config.toml
experts_per_token = 2
balance_loss = 0.0157
init_std_router = 0.0104
lr_router = 0.00086
vocab_size = 12287
positions = "rope"
rope_theta = 23500.0
parallel_block = false
lr_mult_o = 1.5
schedule = "wsd"
Below are experts of layer 9 (counted from 0) of a mixture-of-experts language model. Rows are named router (the router's row for the expert), gate (a neuron's input weights, with its number), up (a neuron's input weights, with its number) and show model dimensions 0-191. Each number is 500 + 40 x the weight over its row's rms, rounded and kept within 0 to 999. Numbers have three digits each.
After each expert's rows: a language model's description of what the expert responds to; "mostly gets" lists some tokens that are sent to it at least half of the time. This comes from a sample of Wikipedia text that the model never trained on.

# expert 12
router:501392540512428489534494469522520494471539507422507487499517553463562517495471495491529602534458551464514527544552510526466500505465498451393418401508489519517478518457484568508450510468509540510502507480536480478521524487558433481521499576472524511498447517473441449498461562560499583544540480491451518462451486494517527502527452477496504526490500559557452513495484438499511566501495455518552454501512511526483475441523454540531505483462433434465455495509478451544456575524608516510493530481530490443437503495455531610458527431456461522498531550529522511518550509616459535502
gate4:536452541506465523433518529529470520466470601579462475461496567542488487506508482514558457513529418445476552496470476507515472506574457532557467552452535504554502502427537420506516461463590499450513474509594479506535486479430539499561567494446524520471527507530482501529497513511566505490485473476515440561503479479465471474505422516520491492524502537487463454498506568528493490461535546496506523493547526558568461460502465482518450525483513440386516425515546446540521510527581535442574502501550465498552486563444527506548518512456536474485449417552586521465487473545481480438
up4:492567528564475515525447483514499496536509486503551564471481550531512478525492553540412473405493494502510498495440416463501482519469479462569604510508534525563531539532558474511509527477511494418479452519440460482516479501476517464499422396540482584436561502501541495506559556518507468402495495535491527419476545497544480541466444501564552545482580511443558495501495446478456493493520497474455523416464522471458442566535466533481463449532546540476460476510502504525422457482450486489496505488468476529490516535446561409539490512503482551486482529559456459474451459438512510527
gate5:524490511484408461508455497505551555479563507550460508496469492536490441442505432440455573483511522505567406528514482568561456473414612540489493529476529484554469491506473524532469489531521458525512503498481477473530466529503497496515521504478542516527479527466496462495524476464449480529497513506517474462480450506524525481478490568521490474524469556494396527545458488520474443583515497453533434544518551474478546473540566564531524505546426455421449574478509504550559536609537532412477563522527498487486499425469453544527484505532451522550539498542509513539531430483401532523
up5:459482584510435565526532515526462424510471513492499514464428506501501500514541468575513452442450504478429586423534485529525442421540552450566487499492493449490521502491486439495516443473434521519486521473542469489499497598551517494417513542486548436544556512544449473520519509495545491464478441471562476479494497457455539481508475541471521499490526455504565477463444543463484480569523565485575525539477555578488432513445456545467452513410526517529491484534497505533455486504462429445467590484440458504449569530550522499524566541489482453465456533516526492474479516445486538491
What it handles: Capital letters, acronyms. A single capital letter opening a name or abbreviation, often after a parenthesis, quote or table bar, such as S-ikh, RAF, U.S.
mostly gets: " C", " O", " E", " K", " S", " B"

# expert 44
router:498462487486498448528491537513448463441503476448461530445489456478585570448488445534502550516510511524427482473480499490558517504507486492450482572451497508566486557489496497508467567503509492503502481546489549480482597509567583531548513532552533497460518542494485493471519450520521503593451386481531486523490536426496531537489445492417474514474528499511428497493526390500490493477514436519464509441445555491470446511452550557483467513422526482463486487453497432505408449471460545450523558568445484473462567455546512526491469470533593566495499503522481531505540502463435530542
gate0:529517548505518457509500525465469520534459499463511473511483504483522507458423493471474469487513439439449508457497532498478460532415474490461527465570506492519526527525509525474471544556549484572503483468453499524451478462522548570453467478466488511569562447545489576489538438528523441547458516540476494482422552533524574541488537448512450519464513523487510535517596406483484501552551435516553501466534535463468552501561474516450514562458489466474442597490533403511537537565500543504515478460454463481469536508547492566448469499477523587610498554521443474589524460506486496525
up0:481493512589482460492551481537522526557535423582559488489530528454553502466494545503543573567465520570502543603520528513426528512472491490534566480536517516448484479483564458490460506573562446475516520500529508477472464428505436435455462496526485481485459512486474515554433497469544501408488472457483482555477480560485461514505374452544472497452515515484540499513516531466482452419564496485577500493491567484477529544552525463504501522506484433549581473507563507486531498581514487507447512550491519501485473586534561589486547468516495479437451475500489472463448477496516472502
gate1:525511440525519591497530540515486502399512512524478539502462460529519527480513514518444514563465501448529482467491467539474494460464522490498474477523424468459503537518424441458494486560516481558513520499527512461478543535394480506465504434449581448526597447463497552503488505532492549505500448469498464551534488463470461557573459455491533492536493534520494533518473491543592570557449468558430473526520457478481533590491584505494462541468460424530514574545490508502533501513499547434495565499514522493458523541517463542584486407491592478502504476527546537512484437473465490571
up1:416429520480517465551468518554544486526529466523589438494505495535525534485434467520516474428545535454426471502468496501481506440563512436559529533492527476541484552535471521508447475358470535514428497502481496493443510503539524487481475489496499485484537470489557451514462486437504540542505397501555510536479502518472449472565496536453543583530514486556570494500506522438490502465462495479478578495482495503509475435483547500500519477530488476552473514493508517487500340536553622481505504468520500483532521533458430509571429465452508544503485496557478542547521454513479532521
What it handles: Capital letters in acronyms. Single capital letters within acronyms and abbreviations like LGBT, Wi-Fi, TrueType, ANDES, plus stray accented-letter bytes.
mostly gets: "T", "F", " TV", "Q", " t", "-F"

# expert 10
router:430493494469554568498498457547456508595492498496501508547497461484509521478480487507483542565509486567454447486481490515535519441454453461514462493529444506470492522429500515494495461490470435446521462486512518516440497450538469456554480519466488491467528495479503470481512436567449473588475556471482453508410487479531532498464544523499504432464506452491571504462424493578490462513517496542519461511461477455584503574462514502542463497432470538493564480488537445556514544545528467527522509547418466555471549452523562502576536449457559570536529547488521551393388476530447517493
gate2:532483508534523486472506484504479495583500514518560511473428521525499510448436485527494537548472482533496508485507548463553529408534485523492480487434429463552568589529478484542469549469549485484493501454488448543478445516467512547526483499486444468533517499528529492490520496508546544512453466468479408478533504436573532531565554489516421479461456478566516515470466545470497427524478457559513405502467507465491537505521496473426533568363530551500490542454496458444491514447470509485499489426439537477569517423601458454514485479472536450510482496548555420455483480475554479525
up2:551407467474543489580547523520401579472532483465435434454460405502484425509459456491462476539484531508424507554504533468524506452557463526482513450495540555478533495480500511466513484588562534434514522489444540537498461490532490567522534470485505520544425454462476501496499572494479435489482452471410502503505524530470524478526442528460504509467449564514458485554465505542475518480514479539471466431505487521541448558579490549549528424459521545509566550504518566510395559432494449490534519530480443532554500448504518485464482500532513510519529439502479489474476540479456516546
gate3:493511461440537486539514550529517522529528426464443477521490521508488491477477549471509497447522488484472474559473487439536566441484531581468556518498549491575435477472488446531554528545543459515464450390459512529478514476419446381514434494434566532560518491466470485519487544502519529537462537533600517536520459483576446484589528497566445473482488470477500465419481551516543522537532521430489517477457519525450506506450501515513551535539470539541524481515529493566550560520548485511496515408530503471525567467494500476486511442515519504450521517484599525512441509464446538500
up3:511508506468518462538558486526580518589433468543531461468397551448545453515466454511497547484488495485526524469492563504515560449447542460517460523501432478580511520560427535480527490494581449532540472472528489512434532474538528500571541461498506447510515448464556500430566442527458535471487541513480448526420438458543507481500483479404493468516554434477521523544541456531386440467474490526462514538530560472545528524498544460526449527504370494524476471494494524502565503492529545581512457500529446508495525467503508535488495517494536552523542458503469519514509573486486507491
What it handles: Clause-linking function words. Mid-sentence copulas, conjunctions and relative words in narrative prose that introduce a clause, such as was, is, as, that, which, when.
mostly gets: " that", " when", " where", " became", " which", " was"

# expert 26
router:448531532500479457519480501498539438443473491505534590508543502504493463529543493548520505451486496578503541460501558478478542513571510556537549478498531493512517503511502533564538490465492475509478442514476523535485481409423512513493448474519451551503491499525492524488391603521502535488456398434364553517492527465477519511489481505555497481566474488472446496479511515551571426557495462468521560462499522576494525498482571456541586493517485508527524553426518480484509446535520456512468453423464451465555495551569431463495558569525446486485520530476493425506546538492482510515
gate1:482509463473487497521482486505545587485497519480528465512455502527483535505528482461547415535522549485442523521561570531550487519447571475477489501485506475554514517514566552412499486486539557538475582488518557498392519551487488524540534479524500482501548510447460466434538496465567492401455471549401504562511491483562475558502525500514540522486495456457530477439499523520527528496445532513525463467514535552512568483531555495445549442590477496547439478525469550520441467470524492449441508412503477491482484482539471547499554477448519424506538450502462527411508513593553481444
up1:457487545476492527506521472524526468506568572517489504462445495494526514588521540480460497432529621464513516489489474479500449437426508497470560540458490505533516513499495518565463479497596452449492495472517520519523456477469478454525511563493519501545466571543483508471508535435512478542517548460538509473469422505537467518502471516494508560473515575501465438486397546567409512506519540500495456507495478450468476439450475465516535534479474551548465556490486572507472475412445560553470522519476534502561499421474497504507542520441530581595519444450446446534466521462472472580
gate2:484512493502523481519511517473536564484456487557526558478464487541472589454400548538439457575523469454500468449446501470475523461479513471433519513538494474484445532517483560509545538594538498528484496538534531491568523535553553542492477500514515499506518512534488567523522507512502511444544468550486551555515493367473499481460419595516518517492526482536534471492552537463502567507545525450467468503539462473544500504479474508423509577464421533497467508500486509518512543429523536559502452461491615519538553490530572503492502435505429512429500532515542437524475448521413530529
up2:446535542428482372468563514456559522526434520418533507524517492554516574530492542511455487510459530493467476505483477500488520547544523556475488438555521500564527543508435550484484474467519469488504503487565489494515573499477502496538446498463548465556491606475548533542516548431438541489482469523526526469539500484479540478512498508533515471556541526443478508416587515376546535459449516529486462551502478562498403529466501530491528562519441483447580479516467516501550444569465504528462520463516422548533457526484503541512507511565470481485492459508478503502538542523459556460
What it handles: Month names, table pipes. Month names before day numbers (June 1, October 1778) and the pipe or comma separators inside numeric tables.
mostly gets: " November", " February", " September", " December", " April", " July"

# expert 62
router:535516458541486453560489532517499470561422490506461486519509474572478552518506547526475548521554499523539524517527502497536438523447467422507434514462503434518559443470383588568467532491483483529524520451511471510497498539544473492515506554463502467539550500473501493444467476420543539460468477472529496491561558532450512511485556452486461459520540499434573510521536562639553472427512464489501491523463513498501475501495440536488495417609543440491530599512520534589487555533489542529497505521526461509587466519556533544519506513460506466493523560469473507481510521530468526497
gate0:471529546561489503518488554526513547532530498525433544504467459464454490464439535468507570475544521499532529538561472490573480477542490465442469459513509466460487472508409534511435540454508492570456497455488500513474509486507512503529526504532534447451536515450500424452456509458592399577574513510545503496515501516451543505570486490519550441510471528503552536471488452531547491519552410567578500524476458502474570485517461531485585556551478430472471473499507557570558533451456469554487513540555494547474467541510528601559537493444427499550526483471492528474459473532464503472
up0:467431441466534495477543511490486523458526605498444447562518467471524548443496504478553540544524525552511461486537518495467462484462462458544557490569488476450483492467449523465525494445455525481542505485487512448527455564459520477497530517453536475541450471451533495460493488486525491438432399507497458548592559502510532502516490441435475437485509554490482490581494423524442529451549561443506505472565488602540478544533494496470539470589517471531447499547458527474497445579530511506544529474491555539499497474504487555457562490524516531437486533413459448500510586491471522453
gate1:529524488428524481455458482464531453560510498481483495577494451493496586466482516489523430545547533525501537448522429535482462422490561554549463500493489455466455556418444529494441471499498451509558493467452548451537547529477459421556512543574475599473438471497508555476504530450463575544480428490532455550507566507493500465497444474504529414513461519544461449520485546572468518419522524474473520524491437511497485522541511459457549474496515506543510497463518535533571414563489514456531528506538528514527506416506482527495497513485430476545497533461474485525503486613514516455
up1:427532410432484530488484489462609530485454449494519536423495566488477426512498532512510456481491494486541415436480489474401583568578423443477505532522496562559527475474527502470487484518489455490565538536529500502558471505553527501443529430481456474511542520530552445549451504507483564525452566532429525460472513550449410491519557547503508512513573512525516492483551444453479483530484525536499523522545532475476579507519533426480476494490529501468544537516446520399483540414500475513485533490536463494468521561452506504499523438458501510553486496557500473457471514472523499482
What it handles: Place and time nouns. Nouns for places, time spans and measures after the, such as village, season, years, km, city, edge.
mostly gets: " season", " km", " year", " years", " part", " village"

# expert 34
router:442567536454463420541511529460454451426494443546466504443537457503520445506529518515566449446433572538516542532544532451449461497513476548550526506464559466474494521570508495562584488479510481497461519454524531594526524449450545483500498448520453466477521502543507550546479510499487541477452469500483528444480505497445459466472448518518550532549535444453452528517540530469539468523441559538444557468471549521444520501460522440546510492544534516541572537455520522515492417540420467565491480505464455437510489510561462449481496561542470482438476436443545484476519527444541476541
gate0:434522403583527518445479517526490504544485455548509492470511445446540583523513536516487497544578437491521508539511513456445512498512546525497484441596430552507510463544470548456507522456472479482488492467474479455488483545489570544449484533609431458503507533496430518502452511547466495525512452548488564529500566487508516515463492466545489512477532537504494433478526498450552505564489486452540402419547495446419518518533447446471488528556582471509483457502485452490415505484485462472460563454491481504496490430428482468478529496440533421478554482486532545508464450507542510449
up0:501493453508508507488407550424462523593524461413467516497475483505546449477510498434498468559422495474476541510554541520539529475578533505500533454467514505525546466474595537543488510453511446438453488473503537447441477512542421596530517497469556466508526544540507522530430516462495493492485453487504545530491539519481538424574440523493466473495522478434439514444523447547412530482574502466462513491539572528461502492486481527490465507497534442497449441519464475524498443529438412494412477529514491399529518444521487497480496514497479449571532507538555528496470532528482544539
gate1:525528550514462458459524508500538550429518576485525527532428542499487498504515463461476515477519520493453448512385484438517428433508463428528553529475480508384542505549482587517487470453562497453492534472476550521543550569575506499503524562448537490458563425520553456475560489504486525400505500502519514568434500500521494473461578489476491529461542500467456551450475551470474517458413511447508535552510527506466531490504459488468509491426503467542504490476537506492489512501440548517530567448514497487497547525492614452483525450492473537505552570530492499521480491476413502542
up1:558484520526526470577531535522532545485484547524454557515487491535591489524517476590503478524473528539449410460513515534496401482567545510500507612504565513492515403444514544469494530535511508442498524538521504536442482519478479495507475513484447487542430494527467475457474513502436507466524529460528452541516535506482418454481458588463504454471443526502481483509533494522552541463506518572497558597532443508497577557489475424491512479528504555464508503506486477518443491432560461490491576575480504485488416522483518519494526466550469586485474537570478450497454542468432523508
What it handles: List and table separators. Hyphens, pipes and semicolons separating entries in species lists, tables and taxonomic synonym lists, plus header words like Genres, Died, Clade.
mostly gets: " Genres", "    ", "mathrm", " Died", "frac", "%;"

# expert 31
router:555550469521538478504494508540556501424511499491403544446506454462561497510508465501365534520569538549528409465507514522524493540545491480559511555471508471457514542462480505516553505544441498485571542487503440539461450482534504493414534557455469484554562550522450515536449474535516543496510456459529534490498464459537477501496461512452507479522532572543466468468518464521511478516441550556434513524485446478517512490516513460485511498542477463506559566547507497579533444548459434583502560496516487515456514469480463418572455557473438464583527483512533480578523475515544485445
gate1:523583517561577488491480559467534459454509495548526473471460449492487534547512491494439492453508526468520595484534472517506449523564483522498508494520564498458488492420590497516518479530445377514473464461467433461470492479527503554514569496488522488558493476545476465492468504541483434438520546525536520505431514486506514503581412526522477493546520566502507530473509458495426475484496514603473538531513416452587486472478524562503495512521513534418508514426478511548480520471541528476461557457526538530471493491480542418569521460541510495490523485525527453535566422459517466411
up1:472504528482525522475517554511412448571504411477538519463454469470460518517510499467505465476469523534497530504486556470507537516447546535532437535445484456455494428524502449593462492448446505530484520542416491593472563557438391471493538474509535539523478505456433563500507501466522508549502560498442440439472468554461545539519583475534540581541516507503496506527502511429509480502544418468491475425538489506491554504518432538539488526458454446548490505520545460496481472474574433454539502491485487478597520471535475463512512476535546546463543549539492428463487470538477478512
gate2:488481474489530478511429418584550530480489491446498508498506494552515477527492475519463504510584496497530454455482549520582485496500464414544514526489536468465511594412509519422466435509472462516486517521433457471433588466490518507395451470453530546525497511438540480550516468530508488492470522518442603459461529435547480478550450553517489521438498572492423496482467489503543508479496534464477488494542457503482531546547553516441461503533535446499554511411491453545531492442529442480519503454491518478472469528508509454587447553562446487484487515517511485556512431561453513459
up2:493537465482510519478499519530511490552559574502493523516551436529453494463502495522534532456534545530420481499494496497513496446549462534493467453595492491478500504456456612446483502486466455515486456527458489464565559529488432513530422446472530518496539476525459536474508533475536534437460498499507530541507485433478487431509565458485594449424489448525433480484425539489521547554495499507531471496549452575520473511499533400438524501592532508517520457539438482534533471489521514551497501420450635496509518485498497419474478491511488513437561508445496476487492461450530578463
What it handles: The before names. Mostly the after prepositions like of, in and at, before proper names or same or first, as in of the University.
mostly gets: " the", "western", " Family", " Occupation", " nearby"

# expert 37
router:435574534449465418543520527463452446415502446547465498443535463507518438510526516518564443452439563533519534537559534452448461506504476538551529509468552464475491527569510497569553478485517480503456515456526527565524522452457547488495502437514459453475530501555497555544472514509484535468450467497483540447479509497441457472471448520525549536544534454455450532526551531476534472523439563543448562473473548522434517508476528441542513491553529516541575528458527517517497422536422464560491483508468457440518484505568463442480499556545462489432471442438540492479524524440542474540
gate1:466481564447611520488457540497517485484520556504523509531515498492477523524476472534500531558502532511455533490520452432516489554548474444556496459467429518494531435502402499567424475500464466518585477466485466524468529482533490461498427555494511491521579441475548461478468588422423439479549516509461478500482551500528556537516411541477474505450536504510487432547446513492432508512505563490493476457556441464520528490517505400506510533452523493477526524502422470467509448461538466511533498429484522529453495520491440532457420482552485533537513555506431489499595466506501563539
up1:480526581463512495476558547525531503489510468501545517559461512479535543516611476556561469435536506514432470523472493546491478512579512453466489577468522444525443438466494514489529487508494467524459440494521527503506509512505414533518505491508582471524559466523531472510551511520483460458512493496496441445431539473496477568455480512512519507637489561460552507509540479425497524516502529488487519510490458571512550525559521578524544473430522487536495433596513538431506537444510458510533498464487425512516541477506510468519552474508487429526569550592509569578462449450515499488
gate2:486511509430478467579491539549499543452526599440548549515486531535524527499432468481491458505455518509538552491499479534518516450498495529457419493544496510490512492437535504483507453443508553527489443489485454462524527530578531488527483479438573505544435556537459443507542476434510485497522470553530575494485466509464529469488416484479431448411513555472498433495484471566446488526490513506503488552478426507530402583567506508462554523470505494513504450612494454462524509523528578504549467464577472553468471509500515466545424444512552530536503493432481454542457510520471466485
up2:485569481504535377576514429574457511519517433531405531438500544478483444530399541460461517532480518566483455416431425531507447472532451454479514475570505424498538461468492486480556508543455537499517502495563519517547477473537482476462451427518489534459531512497526484475527498516507533548494524514502496465511495456431578476512461517513410455500507471461506561457604478529501517487569450515518505456521493490432486494508500524456544485423491501511464462452469502621508478498504444471526522484532528473506499470469481513534495529497479484499594494496541419504429513482540517481
What it handles: Mixed dates and adverbs. Mixed group: digits and commas in dates, often after born, sentence-initial On, taxonomy words like Phylum, and adverbs like due, slightly.
mostly gets: " Phylum", " appears", " appear", ".org", "Genus"

# expert 49
router:438572532447466416551515529460453444418496448548463496446543458508520439507531520515558445454437563537517537541552527451444460504498472546558534509468556466472492519570509493560528483485522479497457518452527529580530518451457540482496500440522447456483530497553492546544475506510488537470451468491482535446476514497441456470464452516519551538543538450454448525516544532477538474527440558539449550465467543514439518507475524444548519494549528517540573531461521520515498422541423465566495479508461452439517484511568460437484492556542455484433474438440541495477523525442546477546
gate0:450516453407484534497499510450512433472549585477468498445515521502565477429544503488520487553488519476521506432474531476559457484528557484464501529517473493429532483473509536477516468569497531448463509506491486506504461517536509464473535461460437477488403557492486509466507572502570455522470583562575472543431572471561470468539533530514448533510477479458475525506422523466551494549542454493533545469525434504504573480543523556440452442559500511470481524567493466508503551524504566437535446374473527480544471498459482529489479430477494509499520543488477548497474554484455592475
up0:526473428556478487500549422427498428486482525430524591468429503478491537527498512452520517522527494492446449532540500499521422436509485490522537450442481433463472482452543476441553467431511589452474457444564464478582501497481513485485462474558504559473474490563498542501521518532520496495508536603479564523521471498510490509474525522546517460480533554553455451453536513518449473541485477528485481490478512503501581473511443489427541532550513546480588548446485580580484535507458456496538524527506522521494438419462475456507487405427500503494532551457521542528505483469435516502
gate1:515457519505498559495534446508505521478511449546551456558538485522496510457444408431461447538506531430483520467459526463475517516451482485451515541408496448466458484459423583496450478466517495428467492477504512474503548516496471548483550506562477515495536552526512528513424511487526499487527525514549488516431465511574436561492515529552451493418511511511476486449446517554505559548476418580557470517430492475540489526513482520509389534562505529461529478498424554470557464540514525511497524451431471521498391517478548514528519501423478527426463528494513485526427459527463449519
up1:596506521540497510493580523484489467524565517479466480557528491514469497481473535433415418560565548473473563482443478561563515456531546421495499526509490464513485529481476549508490505465503552530437499464447486624508493486494484508451466479477491536484507502494532547585441469539526496487450498468569488525450493463570550452563495476483492528484565504558541467373451553510481459556518537476545522513490438537472522514423505498490475443516526517493489539485435527458523543507510474503504543515414448539489447523443480468420512545577541524433494485495538540456524519529522436477
What it handles: Table and heading markup. Table pipes and separator rows, line breaks in infobox lists, section heading marks, and final pieces of team or place names.
mostly gets: "|---|---|---|---|---|\n", "|---|---|---|---|---|---|---|---|---|\n", "|---|---|---|---|---|---|\n", " MPC", " Rank"

# expert 24
router:495611538491493418513518585489444444481527481528526481519483453556461487474500485501503464509477469554506507484516519528537442488495559499570537507473500467421519542560535475551494508469491520496497403523524456468468507478518466472507498459519517503449542408501469569531481526539467494510385513421510525486516484541502529550519477425549535529586580567475520566577508479495566561536546500518532553466527494513496462400520459423508474461524481491548510569420495440481512501498441455573507472537457468552485534534466460436473520507485477422496539445452541456521495542522479471505
gate0:469505458524459460466554520461482471494462418517538449410493544468549496468512378559488536519458405443490467462501489597451526496485404461507590465483478510547456549458476520504456517491500541517414533406494449538531491531554506433477522512442524548546499458539501449500452524518525581545514535460522459529512508503444494528464475481490529541510536542503491494486455503502519508507522449563534553505540465499507501472389436474509513495491463531484489530469602547491411514563497475549519515450492533468439504501480482489501537487462531460535529501500498489410482528488550522411
up0:525491496419506456566530572456517518541529458446509438482530470551507506455586583542492477467503475494479450429548473425453509443531497488517495454498543532539492494509570515454443507513440421477527498530509428497490475531560431501514506466461545488504501530591533471522445519569512544412501538478489512482440556458539486497584512498503453489484515495486459448481493511425499470496433462563462579573435558580473580495557524479492532531522540472512547538501551484550510486538502563488531518514525494487578524485468498404475441510506483503498549534498451520575470516480480430525
gate1:513552509545503562448524538538495465535511413550434491483494491502481582554456489457481622547551458530482515497489454546510458537533465430495496528448495518504506496560495376538434511465521504474517496517476469466495495525611557499546547476529533504519576483525453448547471540451481460486488574501572497502495502498561460600479556521519510561550577535429572522572434454479537518483507490499556507476572493500502460532552449502466511567460557451484496539560527517439540488459527459515516504566515460479470506520513542486501431457471446482490532481555485514494531501491470499471
up1:511501505437503473481492470567547491517489479510484443526537532487527463497565513450457512445459597426509512533445541499531534465490455509489507504479564490517497487493561513492483470554487445519450579425550528478523487427483448624465543445542520528501529512506534453544504475502542559437496479518497506432546536460538410502452474428467457498490488477480524603547551484548516508483461584522428465541530496505558523553491529545549545533549520522501513543525530550494470502557487555480521510520619491472472522432486473473417498488501448507558500554511473417499594498504527494471
What it handles: Mid-word pieces after capitals. Word-internal pieces right after an initial letter or fragment, especially after B, such as B-elf-ast, B-at, Char-lem-agne, plus According.
mostly gets: " According", "According", ")===\n\n", "olk", "igg", "oga"

# expert 30
router:476536560533508493460521505475502501493484509469460528447457522509497459495457452506431466446511506499480537475479530463466481538539504543471492515505457546393527526483530486546458494474448463493527518493534511414486448406423385507515505520540497503499453553470520426404522517509473589497489529513553438434477587484484434505525577506486529537520501503466546450551482467458438484492496459477550505517498511460511459547483532501455489433571528484502475448455538475464499441506580471487425497550514504485554508481468503521521538480479606529529485627511379520550471505498504498546
gate12:495457474526461477477508489517441512482527521530477458528430449510450536504484482516500461597545485448547547511483498551560523485592497544483456498467524493478579534599551459532461484531501438561517516551434594497528420463452495514503562573468536478544475496477518453530512536453442467493545568483525602456519509504482505527515533528526428537501398546502491522517464497461545511503478452535577534533517476460525448475512445513496470454518549571488543529521433538525529531462456539437519531524435438479503438512491619494503478442528482523533546541504458519562501469490464523527
up12:538537533442552484495492517465572527493538547529519529534505527619506517527525488441480485494538514559492575491511443526523465461537545553503551458516449570528469567454503506445469409433462479484535488481549512439505515546460419554448510497484479481559474530491491584538493522418520537478463561534481506457519498539513513483427573531517492476495449489580563455442504513505463502518538475466488480505519486513453475453430513550467552450418530561496434500424474501447472500453479483566543471435492449586484532546529504495447474514527517476488552410552523519543444504546512518525
gate13:543534486472510469528535514532497504542409377473487471487480476543464477454460428471434463510489431496539489580514577462508528519503547442452459463430479453522502491483533486468493439466516433411512527459434519524505551550533532459485431518471474536429506475530534413533538475499551533490490557551490498550478544460501509536506485537452556497439470466524495459452585524529442533504477474545491522480496479534498471546430429507496427460459465472470502498517541480403426492395519427439459549431550517538502478505526491530455485499560514491478528531545470510528441497497509503492
up13:519495536479483439456515485463511460469498481441453492457548536459455421470401470522560514535553504509467485455548542540531451534470520513517490446433519504547507547510563547495494488511493515474478471520570528501496514505488475459466527440475471562497520477568492524537486532388530503558491505496467456525546605485497439417491507539509470535456507446498483439605429520490508528475500516530508458484581508496434469502585520539447504534431534491427632432484509562501480491444433536511464474470529584455570552497540506538444543486473504472534494494488509556504478518511507540491
What it handles: Surname pieces. Opening piece of a surname right after a first name, often Mc or Fitz prefixes and non-English names, such as Kap-oor, McK, G-asset.
mostly gets: " McK", " McG", " McC", " Whit", " Mc", " Fitz"

# expert 19
router:474587510552500487482494497469540526500518567460498524466474505540485465480478521515559481521583475496481542510447499500503527536464457505496492536508441548546480467509501394496462501510502473507530441548537471472540432503428505507525555422483514522480469525527519459395504444466437444445474606478534438523495549494521508563575526536464532545497488532521552501446478552542416496550492463489545451481548461450602513536486457460464502449461548539504508450545457439493432451531497522525419516527484513552572477577482528443478490506483504446506470565464421517496408544484506472480
gate0:503522506520525478513456495554595533479501622495478508446517459494465580444514487530484481569536428494542444476550485499471546583446483493530515456552527453519444499521503454525426454537514470495516378437524529505525448509493532531481497510456543522451438482489443551475521495520528532520475510527514528421525537501485507511522538478496481509556488485427478449484492496513423473596595503511485539565445428495474526508512469420496447469455440479531468538560525539486542481522541543557460522459557485558478489479529512441520487418477481472543472475484579450493481442532554474541
up0:563474487526532555513438470569513533501431545457544512482474501457542509484491439449494511488557499494501376540525475584559530509497497475499523462536589446436484461510492492559490555511541463533510506419407528464521547470448480493503451511521465526488572491465465517517527509491504503463497483491505474508449535484481486559489547505569456523584457494457505481549534531446539421525457510556488570559470455537538483583504475513437479494510532549504517458450533499521495486450493409560566476479522483525496436454457438521456496467410487539450447511505499522473500445446485415576
gate1:502489576598542548477486494471502528558583517560453479477519539431458447558528525452497540539556515531510477479476555533453459540548466509491456525526486529546494489490474476497494457520563508487465521590493524447467492579449419483565535494495492479507533495518460469500467437472564446535573438479513501537497568499468489486502479519474452574553494484550481569555565456541480503422427552484532420476479471464497543435491541455524462554509607556528560585455495561561512481525438537502453548540564441497519511508461530503565480468483521487494473546512517506485495507493524493463
up1:488509482501462531443555491487515510553475493581535473496505445471493472573494541527487477534487494535506542541502576441469515443535551458540521541477484506438398494494595470523554532469445474548475552542418508554543456479405516426492539564587556564499486544481530505553489568429522562428499488454550436520446511564492563489504555561568513488520492428594505488570452498525463506458535507528552518544524553521504522502540468523459517443494558517452459486518515552504538478519487540528448464429472499508478474464506544502481460505487452492495428478504539512496434486515548503501
What it handles: Surname endings. Final pieces of personal surnames in prose and squad tables, such as -ić, -sson, -owski, -kins, and whole surnames like Smith.
mostly gets: "ić", "sson", " Walker", " Wilson", " Smith", "mann"

# expert 16
router:482532488499524477518509495480468464508529412480456471509501437464517481494511482505514439498404520484569517517485532467455469471562513488557575494452494456471509536617532475492529480496493498489523494431508506545548446493409466476576504418543499504530530513477483524539525529542529548531455474510430484471438536484452437462464373484407524484559492540472446548488566502540463488491504521523460558482480557515471515469554539490571521473520524520579591535497472517517499426546504432488505572482504464478518545438536466475484479509552466489509440456421510439508540577442539530501
gate0:516541502554429508504513527566506545524519448496516489544543555481499567542447500493489473526474497460471473457513520533521474493499517509466469474501556413480515455438532526502474468437508453560536559483523494477540556554551538537478485476548550542519510573513434551518538417476476468514559518477461431548499567548505486447548506483438491474570571536535475523495459549500507424511485495481523518556593525503479519437512457493496503553496542473457546513482505484553497451457480441450591514563478472536534453453469539476444395493531469493481478569520533580534434436492598519435
up0:530571433436454578520463495496440480487437484493494530498411540564510460466479537532455573403468464504543500504445511539489522577495507571500456473512550539450455491537533469506521522611540539523464494563446576423521521520546533484498482499512526417522488422514561493465422549504508444471507463489555504504425536421479527538489471496546520500505481505418491525500446517513534543493542493481479497512492528538501489489524447518504464571490511521538534524559520539497472453462517517552448413549470462445480478541493500513457535482531466482506581534563478547435516502533592487454
gate1:505472481559504507476504461485440483443469487532513493532427450476494511572560512576441448502533436462525489509495460551496499529487532490510465522488488500547459576548521491426464476578452544480464495498519501482443452557533489489524548561469474603542524472481486511514525502489560496519577547453496525513543445510540531557495455578402446500514451521512509464454477529528472479486521519458500416434597589474585510446524533514499515486480496488545495523505483446559590539508559456466542574484516515500540467480480510602538522499468471486446553461502561537569516439527477511450
up1:462554460490500493432457483564556532517531565511513479530600494514449480523564462493544550467550514535477565510542458566519466511488531539516479501512576573491516416484529427444517510514469428549477524480446584503441565492466563489440479515523518439423511526575528535544472484529532546509542544514501404486464545456469510456493439521568454432512425471434424493523533494510448488549503440522503554502449471489499536510476471503514507509492493443455536536555515511499538507564490541542500449452569534507499545522500508458448520552501476464512583523510467512476529512531556416520
What it handles: Quote marks, section headings. Opening quotation marks before quoted speech or nicknames, "==" section-heading markers, and row-initial table pipes in discographies and chart tables.
mostly gets: "==", " \"", "===", " '", "====", " “"